Below are experts of layer 4 (counted from 0) of a mixture-of-experts language model. Rows are named router (the router's row for the expert), up (a neuron's input weights, with its number) and show model dimensions 96-127. Each number is 128 + 32 x the weight over its row's rms, rounded and kept within 0 to 255. Numbers have three digits each.
Before each expert's rows: "comes after" lists some tokens at least twice as common just before its tokens as in all text; "gets" lists some tokens that make up at least twice as much of what it gets as of all text. This comes from a sample of Wikipedia text that the model never trained on. Tokens count by the router's weight.

# expert 26
comes after: "\n", ")", ";", " Genre", "\n ", " Binomial"
gets: "-", "\n", "|", ";", ":", "\n\n"
router:190101062087138174140163163156161091128142115133169144093131153064119175067106123090163172097209
up0:131031121103074133131100107115174185145108108159098169124141099099130166117139157127135157094113
up1:158142153142118110104158157101085108098049110166108102134107074111170136161065129112143198095150
up2:140090146171132119110147159121126138023118135125140132086098102140103113095135127166165174196096
up3:105113132136108172191101097074099071109109131092157126097123067153112158145151130104162176105090
up4:132116158147153175154125095079124064124132114142153084151106138104155089087171132107082127072183
up5:181168146108121100125074152090166122059077111146115129186173160120105141190110119142115124132178
up6:071130129142179142124119119128138115120145018150109076096113118145129149141134135078140138159222
up7:130163144125107139154095143151110098099131114206038126130152154146135107176167076158120093063141
up8:155162175087145166085169142135132079119140160072137101152113145120108172136165185126101149106164
up9:199125102122106104076134135158118101111111105193119147087107130155166085069163127149127103171125
up10:190224132079133124141097149127197135119114168099150117111130083154096111135074129123159054124113
up11:189170171117094175161120061110095087102146125131104161121087099146094101122116172138123114100138
up12:125122122131126141139093144160152160104159137145164084105105137135138155136066138203107089118104
up13:142092125065090113132153186161135107112148112130143127210143134159135129152138147066143101117134
up14:151145169149153131165120121170153119153083141118149103116132124163179105137115136167164109143145
up15:171076075137110143148147156082202164137159117123136115173060157100170132091128178145157149110050
up16:136108114129088132095063117116135166080110088131107151180159087102174180087134102128169151122125
up17:092172106073113144125174143097151147111137176068153077111101132123223143130182137112097118127146
up18:111087110094106164117173152136096087094134072197145165101151127094127135118103085072086066130120
up19:139113160140144112099113131125119085153117183088150092142144152110160143114159131147108119110128
up20:146121117103155093129172178131142068093159087139103105156112106148143161131147097104123218152139
up21:117130144134090188111122090060135111099157158144075155115191123109050115094124114172083148137028
up22:088050178176169186173091141119125105115073133081161129121078130071130086139108105122140144142127
up23:108138123150153126105089083151133054117131126140117186144099075098191152115176172125123140165096
up24:113118076083159092084131125115143107137101074107129082155102134162198133077141188108177176139108
up25:109116163167195153121134106148148093098188127089122094135173145134123139104139106202077110143118
up26:089144160131084145115098138125119094086139088122103144094158078098143174122176118074115097054107
up27:128148099078167178096097126099160099074152085152186150140116071150112174143179121118091146145175
up28:150131101075149112167119192136135148109118141162094067079077067089108077142091160192124133113153
up29:148126100078151126130114134164135122153116159130157101112132080078092154150082146190100137134163
up30:165135148130062101145156126134113100105130165125077114100134167104141153138117147041162152105201
up31:159159111067167110142134125138172101123120121136164089157174116156123065107186181118161132095103
up32:144118108087155133114120109098134040078159131107134156131109117107144088062147114103223141156157
up33:122160120179096092101131132133163145141087114135120140122149093150149122126069125112174180134141
up34:179133088125115104140148098090160134102146120113106220127117026091142146146133101093130183114133
up35:133144089102114135140152065159129123073117165192172116156112132106122097212171140154133140143158
up36:172133145171172072110165172136103161125113189109113188089099175154147146088121136124156086087136
up37:140086165118128157142043131155144087099119132125155200116106067143111139162139118141163099150151
up38:104100099141149134093108093151108126110154146135131102104171120108130115122212101134190116133157
up39:178178165104164078095095125150144128161137156140171127149120131114054140153124162137119157093133
up40:175106080148181191133131113100143117071133101186120121079100127053126149108150124089098111115139
up41:108123148122137106114117151123189089161128175115165162143129162140116110133119227142061167192148
up42:114131070126090166107100128131103052095138140137167097105121122143137130131119185116169114164166
up43:150138129162167088128153102113222179175099147107080134058172134147175104201142141105140077136163
up44:143111135126110090113154192127158094145133052134140088165130092106078109152094146200076164123125
up45:097142172158140154101141100124134082100105055201130164143092099100173105179175156139128179090145
up46:137136133100178107160148211110150135144144086092096174175151169039141061148165150130107095100108
up47:194130162108109092149104115106084154127192106109121171104182097136111121115191102080102125182171
up48:121147108148173165127159160117073134108143144156121157029096149108190175144105127119155150085082
up49:111182133162073141105150092096124140092131135112116117100131076154123156135094140105187101074157
up50:096128102146089118154135089132059079167097127145157154140135118135082121123062122137086161120137
up51:182142087125128116095122140164152106096095175118155170074111104098139125120091173176170155135105
up52:119165128087118129173128124098175125098169114117125111156157145140169132187094142099144108101109
up53:108139157143103136155138141150183096194133140112126104115079112108126131073152168057088146118101
up54:160120082162164147103119124125095158072118153116097124089172118101168156146138159105193124172171
up55:144147163121070122128168128152129093109097134123105118125098107092155145133087113112125078137155
up56:105111107117162088102164135144078152124156114099164157116137095101123068161103130146127122120149
up57:156151131153075165109141111101131166120159111098143108141179114114169081200146131134060105114129
up58:142089152109132204133134144182105084083116121156141134155159222084126094180131151129068111151079
up59:181100148121114119107138145124086166098107136051108136130109155090134158176182095080134151091163
up60:104113136088144099187129107131118123061110132086170119097175136144128158118107125131139158117126
up61:151142158110125089074147124091130125154147148101086161100071145056082114073134124138183124104061
up62:124088118124126114098128168147156121113112134115079073111142040116203112070146180106118128102187
up63:151127115155131108060105111128127122124121147052146074164133138096192120099189114083079078132129
up64:105139100162137180106092162101107109129155110140135207077131098108143104213141114137109158103121
up65:122134141086152087134118122075081146096103101138173152054113126148130108109183142150195112034178
up66:132162167150151160152116063129111083099129105136074112122153132115153142096082140162122129136143
up67:121096179119134123097127134111113137103107150134132155107176152095176139110181169114130164061154
up68:156103115116083174166115132193145141157157107172120112120160123156184169154160178145071144109107
up69:037145121137090109137143100095178077145175138106093093134129058169136168117134102105128173119152
up70:170114149149149134165158157191127108070183110129136121106124087106093158121047132124078142145108
up71:158149144116123150216157189127173135148092158119163123125118107099116137163121056128103090036126
up72:083190132077204155097087067160162140140114156136130186163135153102173107167055147173130160109137
up73:111082120119131158162137107119141142161093159145142161104058143115166109067069158130170193190137
up74:134139071114171153125107119153147107084143160173123082101159132134153057132121136125199125153133
up75:093107095156146145140113153069139137107133124143082099094147094103096119130151116093127143184098
up76:061133134189155141123141134147133179135091130131105125114163151169185145140085168112061092095133
up77:161168126121095073095089075114125176129173148072147091159138147135146151103119060125138086080105
up78:158082115153141137163121132199083131154068109114152212084131140115156139157081093085098182125119
up79:127165088151109094119127174108142088053107133124126158154079072085109119081187099133134093174129
up80:104137112117098114108142106144089117079103127173145113116112123011165145181104120097118126095156
up81:090140146177127124105118145112125141094185112141153131095197134120153216129164047098130106101103
up82:094059149110121097153120167189095119106093123134151148092142098169173118141217140135146121166133
up83:204065129140073103120135155106172163169201110113144146091065129146166144088143116121100142103150
up84:137115116134150142141175100112125110110142226113142213123125168086175088148096102138097146137200
up85:126103108184124081079122153161153106155113127174140114103157160079145099098172150142142121129143
up86:079128153048141121135121120119169144085082146145186173066193135106103095178151179149101137110091
up87:126047149174092102148117171129143143137186122170142137189176157162131159100092139154103147176141
up88:156169101121160158119165118102135067157096100163132141167100151122166186193104071117140067139069
up89:123095152160117110097168125121137141115178121152158126170122146114083106154128154123134103124110
up90:154074116152204073152098099156124088123135139136115117129070178120151145080093097074124151097163
up91:120119150113120147123186224182096118138105139122058122127078095141098161122115095152121109125144
up92:106088095077170148166156219127116077130197156197165105089097138129170136114108134135156091151151
up93:134104105075097084106116149129105187059123117115132121102083156096152124147071113156097077117128
up94:093153115147132111140139154141048117162097078111111125092099168078155151123131137123152131162197
up95:091160129161100125094132176152129121158126120160166178124141145140125124171109132154107087090090
up96:164157110145181122181151135111080103121157112128192134114099129117155147120127142114126102160158
up97:172181100115167130176126124115098159098151089166119175106123127077158131090198133132134189146114
up98:144081161102157093097182132068113090104148138079165147133189109112114146088115154123125089146163
up99:138150173155091133094158098109133173145112161146110114108144130161167158123135109117116162118171
up100:159141122177136125120159135080171149115114132174100159114116149150046211047129188091115130156116
up101:127096138126062130112135128123114129152126097157081138098123146168171127100152124090121104051140
up102:105099112151157115106097103080157125075135110075074182063106132121132169132100135147134137137192
up103:117117153082171140212134114134095124095057092144181176122095117201151129152144132101117132085119
up104:096151197126092079110115138181085170100124144169174009136121146087135139111146140118136129154100
up105:168141115125114135136114181145136127107145154104161143131118055141149164110163156110156190197088
up106:136140108097125175117111150104110096035157185134164170126164118137114153116110117164184122124210
up107:179130133150152126170173149104130113109118160187145162145140168142146154109122127109140130092176
up108:184119122145080087160145079103131096106129104106095190125201210135196103129157129076135116145151
up109:109120132112160105116112162114134076105147071140127130109162100119089161132169109061158132192145
up110:076062214101088108090175191138099116104138138138119137171130163112115123133124144110088100185128
up111:161114082126071159148154126216123138103129098113096154057126146129174130100113156092108108148098
up112:176090156131097118152153157151162073107171134077133156138103110148120144080060119143100167172099
up113:156124128154152168153103115141130115156144185079141084153170155113122152101139153170144134099112
up114:133107119165174095178143072053126127093120096090164085161152167128092141121071112137127118099151
up115:187113172135191122143119102102083149080113154153153095160127131137173097141143116121194141084090
up116:133097145199128141106116126150097070089113070139128139080088082122138106137178166129119140112099
up117:132109100153129099107092107075168136144101089193124099135157114170137126128164126123153138082154
up118:143125163123092162131153182121195103091065119098092142175110084109180131104114098099062139147179
up119:164149156091151188086107136136122139101161173133147131125091087193126123115085194101092086135185
up120:143162115139177186119124182191124070075143113127113112154136169133120120107126116157174089180140
up121:138177088153053194103081157143156191109119132082170121116170119076131117142107106132191157089129
up122:114119122112135177065159132155145104188198178088094128078139136134140194155142136057098140198118
up123:128142115149135126152193093120168115136100082096143094038177066103150175136105166160186047137060
up124:144086156126099140107111124084092124088071170114127179103150081137110154133171131088180140107194
up125:103110082146202067114175065080151108087113116113122150143135227136162108185080160141151187067139
up126:133187148113122162118122156135154107158155185154151156148151129172086095139074094131101132094125
up127:119112136132125136188132120105079128111140093121091155108141123099131122093129117111138143112115
up128:136173113126151121097087139154191060072139083154154114131100118136163105141087085101150134176134
up129:169174064067134124109113094176144181080132179087147117161149098187091137122178158092163095155116
up130:112114097123095128119120051165134161098142115158125165073208102176147131123144167118093159135123
up131:141113134121068122132133149196152116107103131113066082127101134177124157159163079140153149106127
up132:144174133135094121187140137153151145096145105166142185129119148179129117117146094119103139086129
up133:169144053142181169114114092056199095138115112174102097061146131165171129125145088159164130153103
up134:124133130094129087116125116108121138121125063095077163120146128081104152089159095133146098102160
up135:099142101104105097089125184128101128107072115125101132129120124133116083094126042107092161088163
up136:107156102124114115149178148077146110129096089151097099116166130163167124132173112062113153152091
up137:150107125130124107165149194108079147061121087133130124083174126115111157129133083160151081093142
up138:180175140142151142155206099108105093102094120164122104116197102078177122137114132112087146175126
up139:150161119167189125188128090056130077122128106144154123100123115119141141147165072133112124109094
up140:141121131099178106170135103100141123064118117125090039087163143078196105145185153137159175115081
up141:171137118138114144141155111151107127147120072125131104130126094100113055070106109120113154128113
up142:151132111104123097203114077076063082140079093065154178102130101125137160139132103114129070149103
up143:159105106133152135101186177099106202171115131195089121093095127127152091104163122151140205150069
up144:149159192129146111092108142140080118114127129168150117122114122138151121113131172133142125150112
up145:151106092074172218072096123103131134086155170087165184104045151099163125073114146184118131117170
up146:100138143144076122123108181189160163109125183164112101065155117134095095104164124072085182127098
up147:132109081115144128100170150124081106114098170120156094139168092181128135114167155173158093170094
up148:112093184135109117130131175141157144137176097111140075122113148124126126066155118107159177146121
up149:149134093144093102151125123114095110114132159146123085101118114134116145117166132134108169141081
up150:146171157141099136177157051144180125139190162087116113116154196054112129131149168151101145102117
up151:132112100147102170094174157088174097061095170122112119112085165086133166125116125185170111138111
up152:147177110143129191159164167123161049057087164123160139141100102162106139151087145120081132133153
up153:134128147122119121095156167144099203156147139165128080106129158187187137135127138129136132108172
up154:190161148130179118134066132144083163107155121102136129171094094134096177122140124155140109092157
up155:085108128137170123099169114168155166102132144222135154109142128194142072116108133137087068136143
up156:102144155148117072094133047132137099107085152162126076071115166081127139147092114179166206119091
up157:144141064142162111092091124074106139174168166126161189091175130172140161112158167149108088100081
up158:137162084144129079133059194086131143116125098122161095171158157163096164103156158133119170082106
up159:104137089128103152188136156116107161079153140086099125086135126182070076106185146071153179090108
up160:108150180119118146151133099159148088090124127127099096126175117157129130076140145161129085125085
up161:112124143172067117121126130112141104098122187159113096131193111123137146164121178084107154107158
up162:130104121088162105123118090197158094100123151116173071098120176131134138095167110186136181130100
up163:104118163091119153118107171083112119057117114106119146148176135098168137105141087155163135144080
up164:122194104151098086178168134141080070076088128102111121088120107103129095136117127110200113096123
up165:159077112125079090115107114100139070144180164096070103080124091140173129134100146133104095095129
up166:139113139124114114126156167109176150139128115121121132123147164141064119126137092132085142196177
up167:102167118133109176164134110105166138111111126087100066129111176090147131155031109090126129148110
up168:106055153091120140117123180088126056131110055059141109127105088106119104106174150136100150169150
up169:169119050080179169144143143155141150100108154110102153126171082162155074079174133141147157089148
up170:111144099132116144146113158137157147078117134109145155178124161129151143098099188132149077089099
up171:119150076196120133142162140072130138092153145123075082132072123103079166117185116190126151152135
up172:135125123091112150120079156165116071131122146137159116132139099161099246150120100115082175161157
up173:091132134132133161069121104108129072121104134130164124112067113136095062152135104099185141198187
up174:109122139187148106082149105145123084122134140088136118061147133130088093107181122157161130167157
up175:154134111094142091072147128131139107098127153164144102079136086117108163137130153178118082126161
up176:123130144136130101120145119176077059064194154185113130144125163116075097159135141128139146104128
up177:141051136113092099162178137140126136161110142109133122138161089127181123122126183127090168160125
up178:115143160140154080162124113163122103137124152169094138115060133121123083111076120123060164150137
up179:063116111092149175131085170085090135134120187126139119122132121147084141088154170091128135170111
up180:085139162204105145147075106136152142097141153112169117166196098171169091153091171140107133161126
up181:110148208170062096038113207095181051114170103112065146135161150108104174171182093099113105128114
up182:100146123172131152132095177118150065057130097169143104152120086060140165119087096131087128140142
up183:091078124117140126159087116137085108099072127093081091117125176150166110118192175084125154131152
up184:073138155156193142175116083085110126146127115137113167137159157101112097150149144122140166137109
up185:177131110083149171155110145144150145174132142116072130197149098165148157121103117196097146148142
up186:087133128108119120174105161115146068131051146177121121080112080198086180146163122092095090106152
up187:128101173076170121107219125131114185089165120209065124121154115098083165165086115144111160122144
up188:070074133176123148124161105150101123065165147171122061137145106123160178151133140184097142145142
up189:121101089071116109139096121127168084126162161160137131100094075193205140103106116093184189105194
up190:191097148152119112084065118152114124084141160117169149184120110135079142126135029147075142106155
up191:146101156122124171106153136180128115138132155136095161141105186111127074105121133126166077161114
up192:089065098103083157089086100139125169159090114114159129149141150089145081056109106166082147076076
up193:087118181118208128169143095111074084101157128170093133134126174071086168094091121108163104192071
up194:135145130134083162145128157150118080124122102116095086136122138082093044046084124063131144116124
up195:141090150176087050173105102078181100153109124117189146157144089122090130072166122130087118094120
up196:150135142159170094146152099166139144079109072135140122167117122162186143175137160159105129107192
up197:151126197111119162180152075123115077112124159100177150132124095068109120128115125175089112102119
up198:092166111152128147134173095218077131099177129132166083150146154096105106137135131153174155131124
up199:109097122102115193170148119083179194105091125163154097118102194122194156163169073133139126113125
up200:106117119142177160103108139112114138122157137154148172130184109122180161120142102161101100098089
up201:125125203145180160153096174131157117130140179104060136115120128083184182095129106169114112114205
up202:209134156118141163114152145185184181094114153107128119096135113113102168162125106096199146154130
up203:131098154145149134134116132217133080124085128137175095115121163072074154106143071109124108106135
up204:136199127109143114138104146157202122182108164120122118131190169136149143110181160143113147180104
up205:190158159092070081094100130127131057155123135089132122116053137183091136167157111091099093117147
up206:139080139065141201157075093125085122073181186094137095105179164160097144121143061115111155141095
up207:185095144126148123126108057092108130148106117086129165169131158120164068104143140120082129118145
up208:108071079172153190106155128132122119120138121175138072127112126131125115138182145108168070130158
up209:133143146105121168104128080101074138073198129114162110161099093150097153130112162113134102139141
up210:116119116150164099177075079134086101128102104088165042126157150173048125087097089131162155141178
up211:095145136152063121129171126130077123140132078112130100087156156124144073147106142154119114121175
up212:191170215128164099070124128104122109111139121085106081167109121192139171140185133112117126096171
up213:106179171117136126179158132151090125110118142135093134114214093150137128115114132143060088171149
up214:163168141075122100151095143117069107119131097134132189142140108111138117148115170117070142124119
up215:133137126110104153160124109081105138095156076108106162172118191124154156077180090126054169157140
up216:128133142192126151141128140112123192095046135113176180155118129178190108106178186137127157120162
up217:152142123160076080114129072196136105076154100109204143106109130120093104087160124131117149090146
up218:148081143073097183104097154061165104151177109231135166066132085096139147123107113073107097086155
up219:139166078116188072109083145064131125073138104133107150102175127091175127126098177122111127143104
up220:065133075118107141183105116147122094137148120100128140100112133101146161117146109130109114083158
up221:156096144108046169096080171150086127124098122101155179133132180119158171136115124143135114134113
up222:125164152185089136100130133052160041063139118113191107150140123094136133135122068113123167129134
up223:109168130195134102097133102117172119143131114160177065105141084107157145132094138132139119131087
up224:133184155171168156161129127123092171147083133108101119156222095120147179084148162137131136169156
up225:162116156158182110082121114144155092121121140100122167200169069106179133109132100096151165162117
up226:103140128134121092152134129210134116083146123115119106087079130109170211110083177118111163164127
up227:159138083111132110099077089119157063126153119185127103042152099123086211144126140083159118188177
up228:115101186159159086102143105140152095121101157151144161176114133165148096145097108123154151112128
up229:113126123139137127126111123156163137087172127106123140196085150158063184155133113161098088138194
up230:158106077073104144119107135123164101091106129115092157158112158088127162103173141166125168064091
up231:120153126179165121123106142138129142120116137136096128095113155135103112186184062096141118140074
up232:119099087131100130156156126125089131135171155154088118151120168133104133125127074150101144132124
up233:126123135138109143150084177107127082157125068141124110037090079164124095117145073086145060138140
up234:064132114166154114126083147182071152128072106126139138142099059119113163072136093141145149110135
up235:105148103065114113183138093132126159131164170134084140115169107154093091059112153169090130105121
up236:064121130112136102084121159153095087094102122145152138117105114093163143093130154139093145093090
up237:130124114139111111071092151094126169125178095158148156122124136086120094089158059173128159061125
up238:183175142095095115141138145148129175143106147100154108101179102141077115089149162127110144160149
up239:106187163111145137110122116130116097148144155098117096069138056109096129160104130100172161140142
up240:135129107167098119115029149114195081108138076168133128146166106167110132195097132192112112165134
up241:201105124154172153124142140080117134149130200114144178112077112079134078150146109100160173118097
up242:131088125174154133162119127091216113082101129113134094181169182176120095098152122124154124110060
up243:137129107164149173095152114157120098163141138074123144113124116096162144180145161185116125097120
up244:178143120084149120082121168149096117153090163167142162102120154158133158120180093090131146180123
up245:047152094174098109162166154155098099110161126133126129078113066097109140133134101109106131123140
up246:101107106118098147141106170204103143169131162124139125154171159140148111113125122120054129121068
up247:121130164083094173149109151162085071071142132168137164104143145133116123099153142112179119095168
up248:191117146121141157170163112090133154111176100155140114095105173098137145106192147127135136102195
up249:121077163127158126131063154130089110140082050157119084069072146093105203081158092083107103139101
up250:065101103177142139137142180126141075143137150155169159129032155156112153169168124075130093219144
up251:184119113113082113150138124150108089121135084173129078102165176120128107162181120097142155181144
up252:142050110072102188148082120082163115105109099096168201103127164091120164193087123132152163115134
up253:084110192099109139115050111122108078111087134158199147172107170098174116136137111115159150159129
up254:173163127122107080109166112154119204133127167078140091153171058169078096077127137130101090118126
up255:119147120135074139079116086111147132117144091157137169076102093078191148159133149127133185106121
up256:154174122119095177063135168076111155074129143093115129152091137114078164104124168127128178152108
up257:127130150103128150140158068152096110140156144136154122084086156152112200124116110122143075137147
up258:129147077183111121134180110153088115121101185067109120099153142099169151143126113138109144135130
up259:165161183153072116149147140122080142130190074115120104126118096121153098070142111089125163143097
up260:143155145101148113165185123150107085095166102061149122126118129204168169072119073158197149137110
up261:065109207111134094116114138163181095153103147148155131169122109113165159141120080141206119110121
up262:134161146097134136103123132168113093139064158097087119089147115174124189122115136142081105146149
up263:168161135129063145100115131092090105125139099121144141081128115186135128139130136130123160129122
up264:107116121146115145110141158124202153136104155137118164103099137171115158104133103109192121177153
up265:131092139154159131148123089200087139074104177179088151104170166178118143120133151159159176086069
up266:103095191149110126124096104096091089100096112074134054086067103068122191137168109139094199151136
up267:155138093111082153127164151084133076204121164119126144104141099137117174162113119130104110127102
up268:105146192051145174157113155120140159115065117170139120141069096096175147090144114111113170102078
up269:083107140143101108019153130148156163152133137133170123116142163158127124116161063102129100113083
up270:097163143183149126119164134127090098130114173188123150084133121133128093127207155087126142153102
up271:099123142104138114171104170087086140153128167154128139111067095150107086066154142154121177100109
up272:130119108130131158201145177150147081110082102137109159156131138156169060155079155116157151136138
up273:154102159139165126067152113146137171166138116146080204146098154127092092079112123148135149148127
up274:145147125069176176175115123105112135054097132115149121111107089144099125118151122096057070119090
up275:124095100101110075166135139092126093194143106098148095153099091161199133157156119189115137103093
up276:160112091140120145137142132140116177129153171151152164152150136111125169141173122106110153107105
up277:145083101063126116083087098130128158120122140166123093108136180109162158105173095162158147120056
up278:125189113071175173153122115123072181091141159134105137166104137109114100134147107131101107137073
up279:137154134120120171149112163117164121123154178132098108095122141171100097080106095115066067114124
up280:105127168127104089142146095147088162085111139061180082159163077068147113121151119115165106113193
up281:137108095089119153129108131137149083093139084130107058098164151087150127104221167136131116089109
up282:128028098106136137126165114115129129067132076172128123135152065109067106115121122158128131122127
up283:073088214068127137174080103155089143165107163102137168158118098163146087191175123151138136147086
up284:150123153131178116132118134072149109107122065140147096169139151094172113121187141102164203161152
up285:138145080063116168113142149121126181106136165113191095161155130077094134087129094144138136175109
up286:185120157157108136134159119117190037032185184086120164141163167117190203131125111074143147142143
up287:156100081102144117190195110107164089135143117150086175097084134117153080141131133094104163114099
up288:177126121147154138130098081164189088118172092147126115101079175142145095141121075083064116133126
up289:162144185179079134090161136107125160106180143131135157131167074109181138162101109054106129132121
up290:109155120100124128128132146107132114180183185057100145130135158135195119068136084182094144144171
up291:129118130093165134118098128152121080171151193119121124126097153153152179137095142118127155149118
up292:102140103151082086148155128189137101112179124094172094096136147131146150078105172075119154124181
up293:118085118092126091099146156106126097068119152110152156133170104086124148134122106157073105163168
up294:075142158068157110093133147150156149106171128092135143083131101158109134117188172137129134129124
up295:074151159150177167151198106035118145126144149102118142132154081073111082040167131154134116142089
up296:131118121128130107190203101146167145131083131067106117111133139125162161115126152127124205149126
up297:142126099125171094093139154117036164087120151154098187057092083143156125123103084183151172112104
up298:143126158188088102129176116129146160164120144149123108165148106116125114111121129130170146144104
up299:150116104108174147179141106123146094116126109143211122132111112094125115132130103157169141131104
up300:104116087088037120055113145140131125166170164079073185105099139134176166089103121129066116080155
up301:152100086145111085078069085118119122088117131179168144090172136099190146112105146114061156121104
up302:100102173128152123192158126142095113058176142145119132140124083187117151130071195154134134143160
up303:124040128149109160208143159140195127098172142147173105145158092177133142085121142130096114134142
up304:102118202163197109144140142140108101153108174154152100103074116110141100101134162113159173104132
up305:152162072058162162111130209141155128111152165148124113125120153136156150117192121145182111020123
up306:151148132121129122139121074164111127116176149154142130097145055083138147123107144165122129179200
up307:096156191180167096128136105017120113085134125105134101109101090123111172111135080091146084178139
up308:076209142063148131056134134114124122092213153166110189194115163126148091100093149100138155116186
up309:105148155096097181129089080043130135130142150150199112141141167150098110100157157027122112120141
up310:173131149073142118104139090179122072155118092164171068110108168115107138117128146048103142165086
up311:126131080119080155102156100072089099088157135132148086104118102160102160142193179146136176126198
up312:130171190122103145080137095144161136185117143104135124105143108110148184215111120113142139125155
up313:095104058139082133155097105118170143084148150124152048167144123114096100113145176216117134165129
up314:133111128155147141096094161032122082124083136174163161125117115103109208111144166157129158146169
up315:180151125135156191056107102139133101103161159110140146169093200070128158116161079161177134132097
up316:116162122133130187103147080054139087107183167106109099098187108134067126167077136122186104067114
up317:171089167086129127216122096085147164110141118131171079162072135115165131077194158147196158118122
up318:085158124133155104126087083089187097232132157171112113124086114149156166104095107123164103126190
up319:135090156160072123139146164063133115104117129123183170111123135135088091123109111152126098121112
up320:120155089062106126186112165111142138095129166202167063104137147149104077142139095151164112124119
up321:134127147129128152145121149136199156133145120109134084066124141132136110120159165168074197116109
up322:123108093118072107140150162137081141154141123158141159099131100163121074103124137123072160138129
up323:168144144138093161116141147041150128074116148122079123119089124044155122089143180098148102099143
up324:095120152122172090127109090091106128109132202115103163098117059163144172124177041135096136134137
up325:090100077085114122131134154112204111152135114133157137114090077140114137133100136091099133044097
up326:104144175076139112097123103151141095116161088157200154095048149102099198139111173157153168132109
up327:107101098099202126120114114127161119161133095138104162135120200135121172149148126187096174123153
up328:105146189141109165147106091139165104072140131101097080105121125140149176093076120163141151120195
up329:158093135106105151136115141063151167126149103132154151142091093116133145143134129140138118058116
up330:112115192133136127172102124157111138101067127095114060119123139166127032056143131131097117133129
up331:122140105138167098139102181142123146106120184110160147143168135050089160141159093145123135157113
up332:104121122143171101132144192137110133176173099134144127099164122165161136101166207133132097093159
up333:128125157087118182091071137121086096091127171154183138156140185073191146128147153127125113126136
up334:157136107159119163161136150122146153083119105158118125109081120151117131194139122102102179113064
up335:147069119112114129171077141096111151172182172105149172102132104087117098137090110146104129083114
up336:179106189117120126110162115096179113163100127191141116071114133136203187080163138122072194130131
up337:186117138155098122162101152160108116182110119170159154191102127165160151161086183116166144125081
up338:175068149087164124105112159107092097118131045159133134120133111140122135143075132106103133140152
up339:121103142181143049128124078096126140142178085119100151097160148134147098112134147186134094124142
up340:133146096134149121159098172123082118126164097115160103136097123113151102072149173105145085163127
up341:090094124051150149084110116112106115113194108119095191130118115150183170139124119121149061120136
up342:116118183117094151075108065117119142113161156113119149127122144028130165095133073081092108135136
up343:195095115114104082122175132108109107115070115153124103119081140072183129139121068078137209120124
up344:140183140155140158158098123097131150115139136207137078180133113108136203125171140177100112082118
up345:155092143095121098159104097157121090100111100079131176106084126131110155116140051120143120128169
up346:113024190118077159096161159115102135102104138107176110115134108172139157088159121070109060122070
up347:112139169176114145170149168194072129137155180204176128137083130110127158133123080139114082089155
up348:070132114085103144121157203071099140114155144167116161101127097129115172060150105064086101121165
up349:186174172107118115150090123156143066117127122094164155126139125164101142156171103077168125121139
up350:183129107090144126153129136156118131155097076109124155140154105146145099110115140102100141112128
up351:113150144153123093071080123150146129078089095096126132128102139144134103201127114103116117104100